python train.py --n_layer=8 --d_model=128 --experts_per_token=2 --d_expert=96 --router_score="sigmoid" --normalize_top_k=true --balance_bias=true --vocab_size=8192 --tie_embeddings=false --lr=0.0053 --grad_clip=1.0 --seq_len=512 --train_tokens=409600000 --dataset="wikipedia_en"
Below are experts of layer 3 (counted from 0) of a mixture-of-experts language model. Rows are named router (the router's row for the expert), up (a neuron's input weights, with its number) and show model dimensions 0-127. Each number is 128 + 32 x the weight over its row's rms, rounded and kept within 0 to 255.
Before each expert's rows: a language model's description of what the expert responds to. This comes from a sample of Wikipedia text that the model never trained on.

# expert 43
What it handles: Prepositions after verbs. Prepositions and particles following verbs or nouns, mostly on and at, also over, out, about, through, around, e.g. consecrated on 8 March.
router [ 83 120 132 120 145 188 162 119 134 163  95 147 126 114 191  89  70 107 118 172  92 148 165  98 152 170 110 131 118 104 111  91 154 106 126 131 169 167 150  40  93 130 164 133 148 128 133 134 157 109 174 154 158  76 168 118 119 155  89 147 171 115 141 110 122 142 141 179 121 115  61 132  76  82 139 123 101 193 114 145 187 111 183 148 159 158 139 128 112 109 150 103 136  90 119 208  77 152 169 155 136  81 141 141 143 140  90 154 154 127  80  87  66 124 165 129 101 137 113 116 167  57 126 120 160  70 128 153]
up3 [ 58 120 153 128 167 116 142 101 163 168 135 172 104  93 190 125  68 116 152 142 146  93  60 162  91 121 155 158 102 135 145 136 146 133 149 109 106 114 105 107 135 116 155 141 114  45 152  76 149  52 128 125 166 102 158 128 180 141 163 150 146 122  80 105 118 103 143 153  72 214  69 138  89 136  84 115 156 130 113 106 133 109 157 160 143 133  84 121 111 162 117  84  40 102 134  99 131 121 127 132 127 100 162 135  75 111 107  66 176 126  87  92 105 154 178 115 168  98 159  91  87 165 137 129 128 121 111 139]

# expert 55
What it handles: Periods and decimal points. Full stops ending sentences, often before paragraph breaks, and decimal points inside numbers in tables, e.g. 73.82, 86.8.
router [175 116 100 127 151 217 116 148 108 168 117 150 174  87 151 132  94 104  80 111  71 141 167  95  90 178 112 163 110  98 182 124 177 137  80  77 173 122 133 127 111 115 107 120 111 146 104 123 175 143 178 127 204 103 121 121  89 116  90 178  80 165 131 115 101 135 188 123 132 145 102  71 116 117 201 161 132 171  81 153 194 194 159 160 142 147 117 114  65 112 113 151 154  96 148 167 116 138 125 126 124 151 154 139 121 136  76 184 168 148 104 112 126 138 130 115  97 153 127 130  84  87 113 105 141 104 109  86]
up7 [ 97 151 143 103 133  97 164 124 109  94 134  88 154 131 134 120  93 199 110 111 145 123 147 140 136 134 137 178 115 104 106 114 112 127 113 127  68  86 168 126  90  61 126 112 128  78 106 101  96 134 137 115  99 101 106 170 183 105 202 141 132 124 129 151 152 180 129 100 143  98 129 153 161  86 118 144  40 163 154 175 128 169  84  76 141 118 194 156 142 124  53 155  68  98 149 162 151 122 142  89 126 118 149 158 108 121 168  94 144 157 138 108  91 119 124 125 170  92 144  75 205  85  76 203 133 111 106 116]

# expert 16
What it handles: Section-break line endings. Double line breaks ending lists or paragraphs before headings or new sections, plus infobox field words such as Length, Position, Year, Directed.
router [106 146 103 147 155 169 198 118 123 107 140 134 114  55 179 155 130  79  55 121  91 176 143 125 171 120  90 138  51 110 114  85 183  66  85 105 135 127 100 120 121 153 104  81 103 101  90 105 119  98 107 178 161 104 122 140  69 153 125 184 154 164 133 137  91 136 100 190 118 121  93 127 128  70 151 133  72 175 107 134 135  98 143 123 133 142 112 138 111 109 110 163 138 118 107 170 108 140 171 108 110 137 129 125 143 120  99 121  95 175 138 131  83 115 126 187 127 102 195  81  62  88 147  64 139  92 101 129]
up3 [172 161 121 146  68 136 125  88 108 109 138 113 136 144 145 129 131 115  81  91 131 168 172 143 101 133 108 141 146 137 132 157 114 133 110 122 104 120  80 153 128 128 140 166 120  76 116 132 132 135 167 145  99 152 115  59 115  85 157 171 130 179 144 110 117  51  87  96 126 112  77 123 117 167 178 157 160 107 172  92 139 109 110 194 122 105 179 190  52 125 150 103  80 103 147 140  98  97 172 166  87 114  99 105 112 171 150  99 124 117 157 161 201 182 137 109 133 104 136 139 107  60 205 143 140 131 117  43]

# expert 13
What it handles: Past participles and verbs. Whole past-tense or participle verbs after was, were or a subject, e.g. used, released, found, built, announced, premiered.
router [ 81 137 154  99 135 152 170 156 141 147 116 157 159 106 114 100 118 104  98 160  91 171 140  87  80 143  80 164 118 131 116 118 195 141 104 112 151 118 157  79  67 145  88 115 148 112 103 143 123 165 109 102 156 104 129 102  97 118  86 147  95 138  99 130 126 164 144 126 146 133  84 147 165  99 152 142  99 155  57 102 132 143  98 124 154 131 128 151 137  58  90 219 180 134 174 163  69 157 153 132 118  89 121 174 141 236 135 130 109 198 125  84 100  53 130 169 120 161 158 139  83 103 141 107 153 125 147 126]
up1 [137 127  99 144 119  63 120 176 134 127 135 115 129 160 208 142 137 163 167 108 110 100  77  79 120 167 113 141 162 114 147  73 130 118 100 127 186 172 113  86  92 149 149 163 164  91 175  94 118 120  97 138 118 101 170 117 137  91 110  93  81 110 155 140 109  98 134 141 114 150  97 142  81 141 154 166 145 138 166 107 162 137 104 137 178 123 130 113 161  75 101 108 158 184 133 182 156  92 117 131 150 120 161 128 144 179 117 136 145 145  57 135  75 121 111 226  98 160 118 142 182 103 117 181 161 131 219  97]

# expert 15
What it handles: Table cell separators. Pipe separators in wiki tables, especially right after a name or team before numeric cells such as scores, wins or years.
router [109  80 130  67 140 177 144 110 186 147 104 134 139  86 150 126 100 136 124 123 102 142 108 108  56 161 118 152  77  91 134 130 129 141  64 126 131 126  94  74 125 155 146  85 125 133 107 128 165  74 126 123 143  85 116 155 114 127  63 146  87 169 115 118 127 134 151 160 113 116  43  89 127  77 128 126 121 176 121 106 162 162 200 125 121 118 125 124 137  18 114 132 205 134 109 142 128 185 155 181  75 116 136 159 134 121 116 159 117 147 149 143 122 135 183 201 152 158 157  89 120 110 175 113 156  95 138 159]
up1 [139  98 112  89 128  86 104 128 190 174 152  83 161 109 109  78 128 112 171 150 102 167 164 181 166 101 133 123 116 108 116 107 133 231 109 120 138  83 157  75 130  81  89 153 121  79  93  97 104 111 121 152 150 144 123 126 135 112 126 132 131 116 179 185 197  51 147 114 129 168 193  98 134 140 139 168 176 178 152 200  92 130 144 138 126 150 147 158  86 147 176 124 157 112 125  96 105 185  97 145 140 105 143 155 105 153 158 147 118 122 124 125 109 147 140 143 153 111  81  64 153  89 128 165 144 118 175  80]

# expert 10
What it handles: Of-genitive preposition. The word "of" after nouns of part, title or relation, plus among, about, containing, as in Earl of, part of, round of.
router [147 102 122  88 114 166 171 118 130 186  27 120 184  74 139 111  62 112 127 120  99 141 174 124 111 158  76 155 124  82 138 121 171  89  71 129 114 185 124  59 140 109 113 156 124 125 148 149  79 148 145 138 161 134 127 134 142 141 114 129 124 144  98 155 128 120 160 162 166 164 100 135 103 111 140 135 116 110  83 125 170 165 174 133 133  96 121  70  64  28  73 127 145 145 106 143  98 135 166 119 154 119 129 233 106 163 110 121 143  99 167 145 105 159 144 126 124 101 126 113  67  99 149 112 140 120  96 118]
up6 [153 101 142  88 146 135 200 145 135 101 109 147 122 184  67 132 129  77 127 123 138 145 126 133 115 142 153  97 144  85 161 143 159 164 154 141  71 106 114  89 153  97 114 184 164 157 146 124 144 126 102 113  79 126  70  87 122  73 110 170  83 157 100 173 137 122  80 126 127 138  53 157 132 127 136 102 134 148 127 162 118 153 146 151 145  79 142 225 112 110 172 137 155 168 126 138 109 118 140 131 140  51 115 114 147 213 138 166 169  58 157 131 109 124 152  94 129 168 159 188 149 106 119 113 142 208 122 132]

# expert 50
What it handles: Line breaks in tables. Line breaks ending table rows after a closing pipe, and separator rows, in stats tables, election results and lists.
router [150  79  92  99 142 144 158 105 154 183  83 117 139 103 160 144  95 115 144 116  33 134 187 135 103 121  89 141  67  91 177 106 177 109 110  25  92 149 100  54 119 167 106 107 122 112 102 124 135 136  94 119 164 109 107  91 120 130 137 144  86 161 119 132 124 125 110 136 122 135 118 110 121 135 153 136 141 154 116 129 113 137 143 129 159 148 144 135  69 116  74 182 174  87 182 141 114 187 121 138 133  47 161 143 173 194 110 116  99 132 151  60 125 117 135 163 139 114 101  74 165  82 128  95 162  96 135 107]
up8 [ 91 177 110 139 139 132 154 142  89 103  60  37 182  96 138 116 122 109  89  42  96 121 147 146 180  83 152 177 124  67 126 136 161 194 163 115 121 135 114 113 123 143 142 108 174 153 129 154 132 121 165 129 153  72 120 179 140 175 140  95 116 107 128  96  91 176 131 148 157 148  76 130 141 154 148 107 139 109 115 170  74 128 102 122  82 181 116 118 122 155  90 132  86  93 157 165  96 106 122 119 127 116 105 127 153 181 151 125 141 138 132 131 123 133 104 230 119 143  84  83 146 104 185 189 106 148 118 131]

# expert 19
What it handles: Adverbs and pronouns. Function words after a verb or comma, such as also, it, such, later, then, still, and reflexives like themselves, itself.
router [111 124 161  80 118 166 169 136  80 154 104  89 118  46 128 183  94  92 134 139  98 152 143 106 144 100  29 172 139 129 158 100 151 107  48 108 117 109  85  67 121 111 129 118 161 108 108 149 112 136 170 118 118 109 158  87  83 147 102 182 107  91 113 130  72  77 174 116 130 141  84 110 115  93 167 145 127 189  63 133 115  96 196 109 125 115 105 133  97 107 115 180 130 108  96 184 108 117 130 181 112 118 127 164 158 156 111 125 106 141 141 128 108  83 119 127  96 163 114  85 134 103 146 122 135  69 188 128]
up12 [163  77  77 173 128 130 152 157  98 134 158 146 138 165 170 142 113  70 107 114 131 141 141 178 153 104 134 154 172  77 116 153 113  99  67 138 106 123 146 102 119  88 154 108 137 185  85 147  63 103 116 137 122 134 166 170 158 143 163 187 141 122 102 123  90 120 139 184 107 129  98 101 212  82 123 141 112 208 103 106 175  87 151 103 113  82 122 155 153 117  89  75 187  95 149 152  74 140  74 121 140 194  59 139 123 152 111 121 126 140 122 115 156 107 121  89 145 108  94 150 149 129  59 146  94 122 138 114]

# expert 37
What it handles: Mid-word syllables in names. Middle syllables such as on, ic, ob, oc inside names and technical words, e.g. Camer-on, Tor-on-to, Serot-on-in, music-ian, Musk-ok-a.
router [ 50 129 159 156 130 180 138 170 132 162 104 160 158 102 132 143 117 112 124 133  73 125 131 154 117 162 126 114  78 123 126  88 142  48 104  83  99 180 183  70  66 101 141 120 129  97 162 139 152 176 132 150 141 130 124 159  72 141  81 172 139 137 179  67  65 138 131 147 121 152  73 150 107  90 126 102 100 143 114 158 172 139 134 159 163 131 147 130  78  75 103 142 134 129 112 144 138 159 175 128 103 144 147 144 160 145  58 144  87 144 150 110  54  86 115 178 174 156 117  85 171 101 156 126 164 100 114 147]
up3 [123 162 181  99 104 152 141 154  87 102 151 142  99  97 142 172 140 129 122  85 185  47 139  94  76 109 123  79 166 162 103 119  54 113  78  89 188 112 118 101 122  82 138 143 121  83 146  91 123 129  92 154  68 144 164  51 115 113 113 128 143 123 148 117 152  90 127 129  58 174 127 136 152 154 166 136 150 178 172 157 136 182 167 130 185 123  55 117 124 140 125 102 132 144 136 178 135 150 194  93 104 113 169 100 114 112 102 136  65 110 176 112 136 144 141 152 108 158 160  93 145 136 127 118  74 127 135 115]

# expert 11
What it handles: Linking prepositions, hyphens. The prepositions with, for, by, alongside, among, featuring after a verb or noun, plus hyphens inside compounds such as two-year, semi-finals, Saxe-Meiningen.
router [ 92 153 184 102 149 165 183 150 156 152 117 122 225 122 149 121 101  78  99 126  77 159 188 131 104 156 129 156  98 101 102 107 140  89  77 102 100 199  98 108 123 141 112 185 146 163  97 111 141  97 148 110 184  97 126 100 108 144  65 135 135 133 113  96 103 152 113 155 150 152 112  84 109 126 138 153 124 163 135 154 135 157 147 151 155  92 149 139 133  73 118 179 205 123  88  86 115 162 115 133  98 111 111 156 107 201  99 161 151  97 105 147 152 125 144 103 124 183 152 135 131  93 159  72 162  48 109  93]
up0 [160 146 150 115 139 218 159  63 127 156  84 144 178  82 153 144 123 137 111 146 128 156 159 166 145 133 115 158 156 150  83 108 107 137 163 136 118 146  83 130 115 124 111 183  83 137 103  69 125 101  86 103 149 136 117 101 139  84 178  99 100  87  97 181 156 111  84  75 207  87 168  83 146  56 138 133  99 154  88 205 121 102  80  86 138 137 133 155  96 138 174 146 138 101 139 144 114 122 159 121 125 134 116 108 143 140 112 122 124  85 179 105 132 176  98 126  82 129  76  83 146 152 158 106 119 121  55 111]

# expert 42
What it handles: Capitalized opening syllables. Opening pieces of names and capitalized words after punctuation or table bars, such as Mar, Par, An, Bar, as in Paraguayan, Manufactory, Erfurt.
router [104   5 145 106 133 155 157 120 136 169 112  81 175 133 132 165  80 100  93 141 111 102 200 104  95 144 126 125 145 150 106  86 145 101 122 120 117 153  97 119 134 106  96  80 112 125  72 156 152 141 104 128 150 138 115 135 113 159  99 167 103 121 116 117 109 109 179 125 125 168 107  68 171 103 144 145 135 120 104 202 171 117 153 103 161 184  98 129 113  73  76 155 113 123 125 113  87 142 149 170 115 109 154  89 150 156  92 107  86 156 190 125  98  96 180 134  90 130 137  51 171  79 134  88 161  72 119 136]
up0 [127  74 165 121 111 152 139 151 112 227 205  68 153  88 133 183 120 112 143 104 140 107  58 121 113 145  97 114 180 129 145 162 109 111 167 195 130 184 131 104 129 111  94  98  88 158 127  96 110 105 161 141 173 107 123 140 127  76  84 124  88 117 166 165 163 151 124 165 113 112 119 121 163  81  83 115 116 130 126 157 147 174 132 187 154 155 136 164 143 125 117 110 139 113 123 126  95 137 128 176 140 185 162 125 146 103 140 154 135 118 146 209 100 127 142 147 172 147 211  86  66  98 127 125 168 134 102 161]

# expert 54
What it handles: th/dr word fragments. Word-internal consonant pieces such as th, dr, ax, unn, oth, as in 40th, Nebraska, Housing, histor-, philos-, often inside names.
router [151  63 141  84 151 136 201 196 123 157 129 137 132  98 122 147 123 116 168 108 122 145 161 100 155 174  59 225 106  79 146  87 181 141 107  90 110 132 159  81 121  92 157  78 127 109  85 166 136  95 121 175 135 100  77  97 115 180 111 164  86 167  96 102 107 154 130 137  93 118 119  98 157  97 195 158 125 146 131 148  93 163 175  93 124 112  97 102 111 108 105 160 149  92 153 153  64 151 139 111  94  99 112 137 140 172 111 169 106 122  94  94 114 102 208 176  97 104 131 122 147 116 140 140 135 103 134 142]
up0 [ 89 144 174 136 149 140 110 151 132 114 151  99 112 143 138 165 160 131 124 154  96 139 133 125 138 159 107  73  79 150 145 118 170 114  82 138  57 149 162 163  97 178 154 104 104  66 130 141 167  76  87  89 139 127 114 126 116 144 161 144  97 137  75 126 115  85  97 158 102 101 132 101 139  54 136 169 100 107 132  82 119 179 173 158 118 129 121  90 109 120  70 153  84 162 198  97  86 120 134 160 132 148 139 177 177 121 135 150 127 159 122 107 120 174 189  87 121 106 178  98  98 193 160  66 208 100 153 128]

# expert 7
What it handles: Word-final e pieces. Final pieces ending in e, often before punctuation, finishing split words and names, e.g. Satu Mar-e, commun-e, particip-ate, Interscop-e.
router [134  85 156  73 125 149 177 140 172 113 116 112 141 125 132 133  95 125  75 137 100 189 108  71  80 153  87 158 142  52 138 102 147 100 110 132 173 180 107  93 116 122 110 129 127 131 116 159 125 119 131 128 155  90 111  99 120 126 126 191 130 159 105 135  81 116 106 101 104 180  66  85 139 134 138 168  76 143  82 184 183 143 162 119 116 127 152  74  38 104 120 108 136  89 139 151 153 135  88 165 148 115 136 163  88 158  89 168  71 196 133 139  98 111 162 117 159 173 125  96  92 106 116 114 173  59 133 111]
up1 [122 159 173 189 151 112 168 152 190 163 134 103 104 131 155 141 112 131  70 120  80 176 138 161  49 124 114 140  51 121 136 104  75 128 118 152  77 142 125 152  65 149 138 138 106 122 171 107 150 187 142 108 184 156  93 117 135 137 154 192 117 123 195 175 117  80 172 119 139 112 124 167 129  93  78 134 143 146 116  60 172 108 113 166 123 170 167  75 110  92 110  78 111 155 126 137 153 125 137  84 170 163  95 117 124  95 122 108 182 107 164  90  77 115 119 101 148 124 151 104 103 109 133 120 115 103 174 153]

# expert 21
What it handles: Consonant-cluster word starts. Word-initial pieces like l, st, tr, br, St and past-tense verbs after a subject, e.g. moved, joined, led, did.
router [ 96 134 154 153 142 145 215 115 121 135 126 179 193 107 108 160  89  90 106 102 100 159 154 122  78 134  74 121 109 138 144  77 121 155  95  96 177 120 134  95  57 139 106 111 176 139 105 195  92 111 126 145 181 144  61 179 133 131  99 157  93 154 155 140 105 119 126 154 167 118 142 132 171 133 178 150 141 113  84 144 125 156 157 161 133 115 100 103  86 145 107 157 151 112 154 158 102 150 172  88 176  61 106 123 183 162 158 140 112 145 124 143  87  94 174 167 130 219 131 102 131 119 143 119 171  72 154 117]
up5 [179 159 129 107 111 111 140 122 105 126 172  81  75 124 110 190 133 106 140  82 153 172 121 111 140 129 164  70 145  99 116 148 185 155 137  90 109 186 103 114  71 165  82 143 172  83 103 175  96 129 163  49 150 143 121  97 174  99 105 124 151 118  75  75 112  94 179 101 134 131  97 145 134 129 129 170 111 139 149 147 119 115 120 133 115 183 115 115 114 127  97 151 171 123 141 161 102 134 185  88 172 161  75 174 152 104  91 152 138 113 125 102  91 154 143 146 145 131 159 142 188  82 172  70  98 121 212 151]

# expert 8
What it handles: Locative/temporal prepositions. Prepositions opening place or time phrases, mostly "in", also between, within, during, across, as in "born in", "in 1756".
router [110 133 104  62 150 189 152 135 145 133  79 122 144 132 158 110  80  73 147 161  68 124 188 154 166 152 136 162 112  92 143 100  67  68 117 128 107 205  99  79 125 113 131 152 143 127 100 173 128 108 129 147 139  87  46  80 127 162 119 134  97 134 139 124 122 151 170 135 186 143 101 117 139  85 183 160  95 151  78 115 174 131 144 123 134 172 132  86 106 111  98 144 142 129 122 146 107 194 165 124  91  63 127 189 147 171 111 151 121 167 105 124 147  86 151 146 122 114  93  85 137  57 168  94 125 115 152 146]
up8 [122  95 130 154 149 178 127  86 160 150 147 133 120 143 154 143  99  53 168 120 127 199 112 169 142  92 147 102  86  98 137 155 129 135 111 145  93  91  90 220 151 185 124 134 141 175 180 114 159 129 138  94  90 108  95  50 135 119 122 157 115  93 159 138 107 126  91 141  89 135 156 122 126 118 128 131 146 147 155  85 107 179 199 101  82 144 101 126 105 202 184 172 111 121 121  74 114 144 171 179 100 134 143 144 156 183  97 122 141  64 108 135 188  91 142 156 103 139 122 123  88 130  85 143 142 113 128 180]

# expert 61
What it handles: Word-initial consonants. Single first consonants or clusters split from the rest of the word, mainly h, w, f, e.g. h-ersilia, h-orn, Mil-w-aukee, f-lies.
router [110  91 137 124 124 142 132 132 101 160  88 123 142 102 214 139  76 147 103  86 141 196 182 146 139 148  51 148  86 137  94 121 131  87  77 108 150 141  59  93 143 154 129  88 159 115 117 151  98 100 130 110 176  87 104 139 130  78 116 185  70 108 140 170 150 114 125 112 116 128  58  82  91 114 224 161 138 150 106 141 136 150 162 149 164 136 116 117  97 107 124 182 177 140 121 189 113 140 183 122 131 104 143 168 130 159 125 154 115 154 154 136 160 151 202 139 158 133 123 128 122 140 146 111 153  57 149 119]
up2 [132  38 120 183 117 116 120 106 161 125  95 135 153 119 153 128  51 100 168 103  93 134 160 163  91 163 115 187 161 100 148 139 153 133 102 141 110 106 138 123 137 167 120 100 193 131 132 118  44 153 139 161 140 124 112 135  88 163 136 158 183  61 159 118  82 121 110 136 124 181 172  79 163 163 157 122 165 130 159  83 112 110 143 125 156  65 121 174  81  96 112  69 161 128 126 100 124 119 181 156 149 119 128 144 171 134  75 139 107 145 143 157 109 157 165 127 140 103 185 170  80 198 141  86 133 114 147 111]

# expert 22
What it handles: Numeric table cell separators. Pipe separators between numeric cells in election, sports and statistics tables, plus semicolons and percent-semicolons between figures.
router [ 74  96 128  83 160 161 153 149 142 166 104 143 140 118 140  99  85  88  87 148 137 124 138 115  62 156 127 153  99 123 176 115 121 123 106 116 112 142 138 106 124  95 116 112 121 116  87 152  98 129 143 105 171 151 127 131  76 120 104 183 140 214 137 172 132 105 148 145  98 114  33  60 156 126 154 160 125 178  75 163 152 130 176 134 145 159  85 121 102  64  70 137 191 178 104 142  56 161 149 167  78 138 156 141 114 125 103 170 144 172 124 137 107 134 170 133 131 159 113 145 130  79 152  60 168 104 106 137]
up6 [168 118 135 177 146 133 136 182 153 150 116 143 164 152 137  85 180 121 138 137 152  93  75  77 137 103  72 151 159 133  87  74 100 147 158  89 139 156  95 156 110 208 101 105  76 121 145 113 159 139 133  95 137 125 146 166 117 120 113  81 185 206  92  63 108  99 114 122 128 104 172 146 172  60 167 127 116 143 139 146 167  78 139  99 139 200  95 110 110  94 105  94 100 119 127  82 147  98 112 123 129  66 151 159  86  99 188 129 137 125 143 109 148 137 168 183 150 149 111 143  87 115 130 114 183 105 105  88]

# expert 63
What it handles: Quantifiers and adjectives. Numerals, ordinals, quantifiers and nationality adjectives before nouns, e.g. first, two, several, other, former, American, British.
router [133 118 106  90  62 146 143 148 189 135  59  87 175  85 136 126 125 121 124 150 118 184 137 138  95 149  69 153 127 139 147  95 141 116 103 107 119 129  64  94 107 127 104  67 129 132 128 214 143 114 113 113 156 105 162  98  99 141 108 128 157 171  76 130 118 136 137 189 121 137 115 109 125 112 202 160 121  91  12 126 124 152 135 142 156 102  99 111 110  63  78 181 147 138 152 169  88 140 154 132 108 136 105 162 157 148 156 106 139 102 118 105 100  73 155 149 119 132 122  99 150  69  81 148 170  87  91 139]
up0 [ 81 116 141 154 123 120 137  98  92 167  84 146 157 111 143 110 129 216  75 136 153 223  96 113 175 161 113 144 120 108 140 185 158 117 163 118 116 186  76  90 102 109 140  79 134 127  99 186 137 130 127 124 151 102 153 100 123 121 163 109 155 114 105  85 210  99 109 156 132 110 102 163 124 137 131 108 109 170 149 206 156 135 144  92 115  69 148  94 124 135 114  87 185 101 111 111 151 137 158 154 171 167 115  94 136 143 107 145 194 115 173 110 119 138 156 121 209 159 107 121 122  84 134 134 193 142 102 142]

# expert 12
What it handles: Place-name suffix pieces. Word-final pieces of names, mostly places and surnames, such as ish, ton, ich, ville, burg, York, Kingdom, as in Tissington, Meshvildishvili.
router [101 104 169 117 138 184 188 146 167 131  77  67 140 128 182 152 112  85  89 141 130 111 128 113 100  96 127 196  82 151 139  84 132 127 116  97 125 114 133 123 144 117 119  75 123 131 109 112 145 153 125 114 171 125 172 144  95 140  94 174 138 149 141  46 106 183 105 170 119 181 106  91 165  99 200 103 114 161  94 154 113 163 128 121 185 147 143 107  77 100  69 153 129 149 192 186 109 152 142 146  70 123 113 137 145 159 115 217 114 104 107 122 114  73 130 158 139 115 128  97 187 117 126 111 184 148 148 136]
up0 [ 95 138 159 132 118 109 178 104  94 122 160 118 162 177 147 111 107 126  79 181 149 116 162 112 128 121 131 142 110 164 111 147 137 126  48  19 144 119 120 156  73 176 185 150 110 130 172  70  91 119 190 121  71  55 133 150 158 154 143 171 107 148 115  80  79 151  73 130  92 144 160 171 145  88 154 150 143 164 151 133 143 145 155 155 150  86 120 118 135  49 137 157 100 137 108 107 119 156 107 100 128 136 102 151 152  65 116  91 142 111  75 132 174 167 157  94 149 112  93 144 129  90  90 143 110 122 136 111]

# expert 24
What it handles: Capitalized word beginnings. First pieces of capitalized words and names, such as Inter, Sy, Tri, Car, plus accented vowels inside Spanish or European names, as in González, Cádiz.
router [132 102 101  92 106 159 192 172 167 144 110 103 187 113 136 126 114 141 112 148 107 142 131  78  71 123 125 169  88 114 141  46  99  97  32 104 122 147 110 160 132 154 152 150 148  78 110 201 160 119 135 153 115  64 118 131 116 135  63 156 125 186 119 112 110 142 145 119 143 152 124 109 159 117 116 131 142 109 124 190 161 160 142 127 111 116 101  91  98  51  59 176 137 132 133 119 146 176 123 195 138 113 111  71 113 116 142  90  93 130  93 137 145 101 141 180  90 109 117  68  90  84 141 130 166 100 107 139]
up0 [147  96 175 110 120 182 184 100 151  96 174 133 134 178 161 115 143  78 117 171 121 104 161 137  69 169 111 123  76 121 130 151 117 141  67 109 141  91 104 143 150 162 115 107 103 168 163 125 169 128  99 126 109 130 166 132  93 176 124  58 139 164 130 136  83 162  87  87 151 137 130  87 135 118  87 104 143 101 162  97  78 143 134 139 191  98 109 112  79  98  98 170  96 101 158 154 115 178 168 133 141 115 145 159  96  50  89  40  95 111  91 110 137 179 146 100 174 136 141  88 102 156 127  85 171 131 117 111]

# expert 49
What it handles: Short stems before suffixes. Short pieces like en, ter, over, high, under that begin or continue a longer word, e.g. elev-en-th, O-ther, under-going, High-boy.
router [140  67 133  83 160 190 183 150 131 171  57 103 149  73 154 134 115 110 133 127 110 155 125  95 132  99 117 140 135 161 124  84 108 158 117 102 107 163 147 125 103 112 120 140 154  97 167 177 106 126  94 146 165 112 152 152 121 161  48 203 119 194 104 145  26 151 143 133 114 132 100 122  90  62 148 121 109 149 123 186 179 184 143 139 145 152 144  60 109 127 137 183 158 139 102 148 111 123 169 144  84  93 138 158 185 155  88 155 126  95 156 106 108 108 120 110  91  97 117 134 101 142 171 115 117  91 100 110]
up0 [112 158  54 165 131 170 110 120  85 137 159 178  89 147  80 164 145 127 134  70 110 151 135 145 193 194 140  89  77 135 107  93 187 144  91 137 132 181 150 105 142 133 103 123 124  90  79 195 175 160  88 134 124 107  65 110 118 110 147 123 131 156 196  92 106 117 104 116 107 165 129 158  91 126 183 140 131 108 145  85 120 121 172 182 174 133  85  38 124  92 198 135 150 178 135 136 167  95 102 139  91 136 125 160 163 108 139 135 121 114 173 132 125 125 122 124 171 100  94 118 157 125 104 120 131 169 149 123]

# expert 53
What it handles: Number-range separators. Dashes, slashes and hyphens between digits in years, scores and records, plus ordinal endings, as in 1979–80, 1–0, 2002/893, 18th.
router [108 137 171  79 128 171 156 164 128 127 138 119 109 124 120 122  85  76 151 143  88 162 155 136 123 174  94 139 114  98 162  96 112 102 101 108 135 148 106 121  82 136 148 103  97  89 133 143  92 140 135 124 224 100 116 122  98 165  75 160 101 147 195 122 102 116 159 193 131 149  91  57 128 114 187 157 148  87  78 214 151 113 192 184 123 136  82  76  92 128  73 162 173  92 129 132 109 169 121 140 107 131 120 106 135 171 112 135  97 140 128 138  98 122 147 161 149 122 179 122 113  88 111  75 144  83  70 118]
up0 [136 103 172 128 101  80  83 101 212 171 111 140 161 153 134 171 144 120 147 165 142 137 121 101 127 114  67 138 107 129 148 157  86  50 119 103 122  68 146 146 126 200 100 139  96  61 149 112 132 126 183 153 120 197 132 186 100 166 144 142 121 138  82 105 165 109  73 137  47 118  91 143 162 125 109 101 144 141 136 120 121 118 120 151 160 163 117 114 169 148 101  94 121 154 122 149 135 125 124 121  72 169 171 148 113 118 152  87 167 212  66 112 156 131 159 143 161 103 120 100 105  73 142 124 106 109  86  98]

# expert 31
What it handles: Latinate stem openings. Opening stems of Latinate words before -tion or -ted endings, e.g. elec-toral, direc-tions, indic-ate, lec-turer, connec, produc.
router [116 116 129 100 137 192 127 112 134 190 110  73 194 112 190 119  90 144  98 100 152 135 175 138 143 143 105 153 136 144 132 121 122  87  99 140 103 138  76 107  90 149 107 128 176  91  88 187 150 163 144 155 138  75 152 121 139 163  74 151 111 175 129 105 134  85 118 136 111 143  51 131  80 108 190 156  92 211 130 146 148 120 169 114 199 114 120  85  84  83 102 100 149 115 114 153 127 119 160 141 151 131 115 103 151 168 119 143  63 128 139  46  95 130  90 178 127 142 156 128 115 104 169  95 114  81  94 128]
up6 [134  81 171  93 162 108 102 138 156 101  94  94 122 141 107 145  92 101  96 154 126 127 108 115 155  99 148 158 173 141 180 120 141  76 100 136  99 130  70 138 143 153 111 124 212 101 116 130 192 126 132 102  92 116  63 143 165 108 109  48 153  87 179 120  87 157 136 121 149 122 119 136  89 110 160 139 108 150 150 135 150  82 135 144 150 114 110 107 124 135 118 141 106 122 127 110  84 152  76 126 140  92 114  88 225 169  95 118 153 135 125 112 120 134 192 173 114 119 183  87 112  32 120  62  81 151  82 145]

# expert 36
What it handles: Common word stems. Short stems and endings of everyday words, such as ed, ill, all, end, time, years, as in ends up, alliance, left to, at this time.
router [141 130 157  98 140 179 196 125 136 100 100 154 148  97 113 137  79 138 133  94 127 114 144 114 122 171  79 125  92 126 196  69 134 126 116 118 131 132 143  82 108 182 107 145 158 106 153 191 139 137 113  99 172  67  60 103 129 141  73 205 136 179  72 110 129 122 185  95 115 162 127 119  83 114 154 125  78 132 121 121 148 145 132 111 163 139 128  92  82 137 137 108 161 133  54 136  71 147 172 152  68  70 157 146 153 221 120 158 105 129 125  76 109 134 158 175 148 123 131 135 121 134 175 109 155 142 134 124]
up2 [125 110 125 115 142 113 146 165  97 105  89 188 138 171 161 121  94  84 168 152 154 141 170 100 150 154 120 194 139 149 117 154 136  53 132 199  63  90 102  49 142 170 145 168  80 170 223 109 119 184 149 166 120 131 126 138 185 160 134 134 134 177 106 146 106 150 171 106 146 160 132 113 101 174 134 129 158 150  78 151  71 172 128 104 105 126 136 115 101 138 115  95 129 138 104 141 112 163 115 176  88 121 107 146 142 126 116 130  98 138 131  96 173 163 119  46 155 153 153 103  89 167 129  86 157 131 140 102]

# expert 28
What it handles: List line ends, inner fragments. Line breaks ending numbered or bulleted list items, and short mid-word pieces like ri, di, fi, as in arthritis, sodium, identifier.
router [110 126 170 138 125 148 157 112 202 132  91 135 169 135 119 155  77  82  99 114 100 129  96 120 119 111 137 155  74 113 147 108 107 117  83 133  93 106 119  97 146 150  93 113 160 156 156 116 136  95 135 121 187 141 161  96 112  85  91 143  85 214 150  93  91 121 108 126  94 142  56 132 164 136 134 122 141 159 101 122 219 176 140 115 123 131  89 118  86 112  79 221 182 181 163 153  96 150 140 124 170  68 135 181 149 167 116 149  74 129 125 109 123  96 144 135 102 128 189  95  84 121  97  86 120 107 117 106]
up3 [112 216 130 172 128 123 136 120 129 141 157 105 171  60 135 161 141 165 157 148 110 169 113 113 143 115 120 130  84 116 169  65 146 129 123 133  57 115 139 149 110 141 139  91 180  92  98 126 119 227 190 130 193 117 129 112 118 190 100 167 129  91 161 155  90 131 159  66 121 106 146 111 170 132 110 138 182 159 156 116  84  98 147 138 110  94 155 131 118 133 116  51 160 130 121 130 169  95 106 106 184 143 146 136 128 122 119 135 152 111 143 135 100 172 118 130  74 123 115  92  72 113 209 114 106 167 105  96]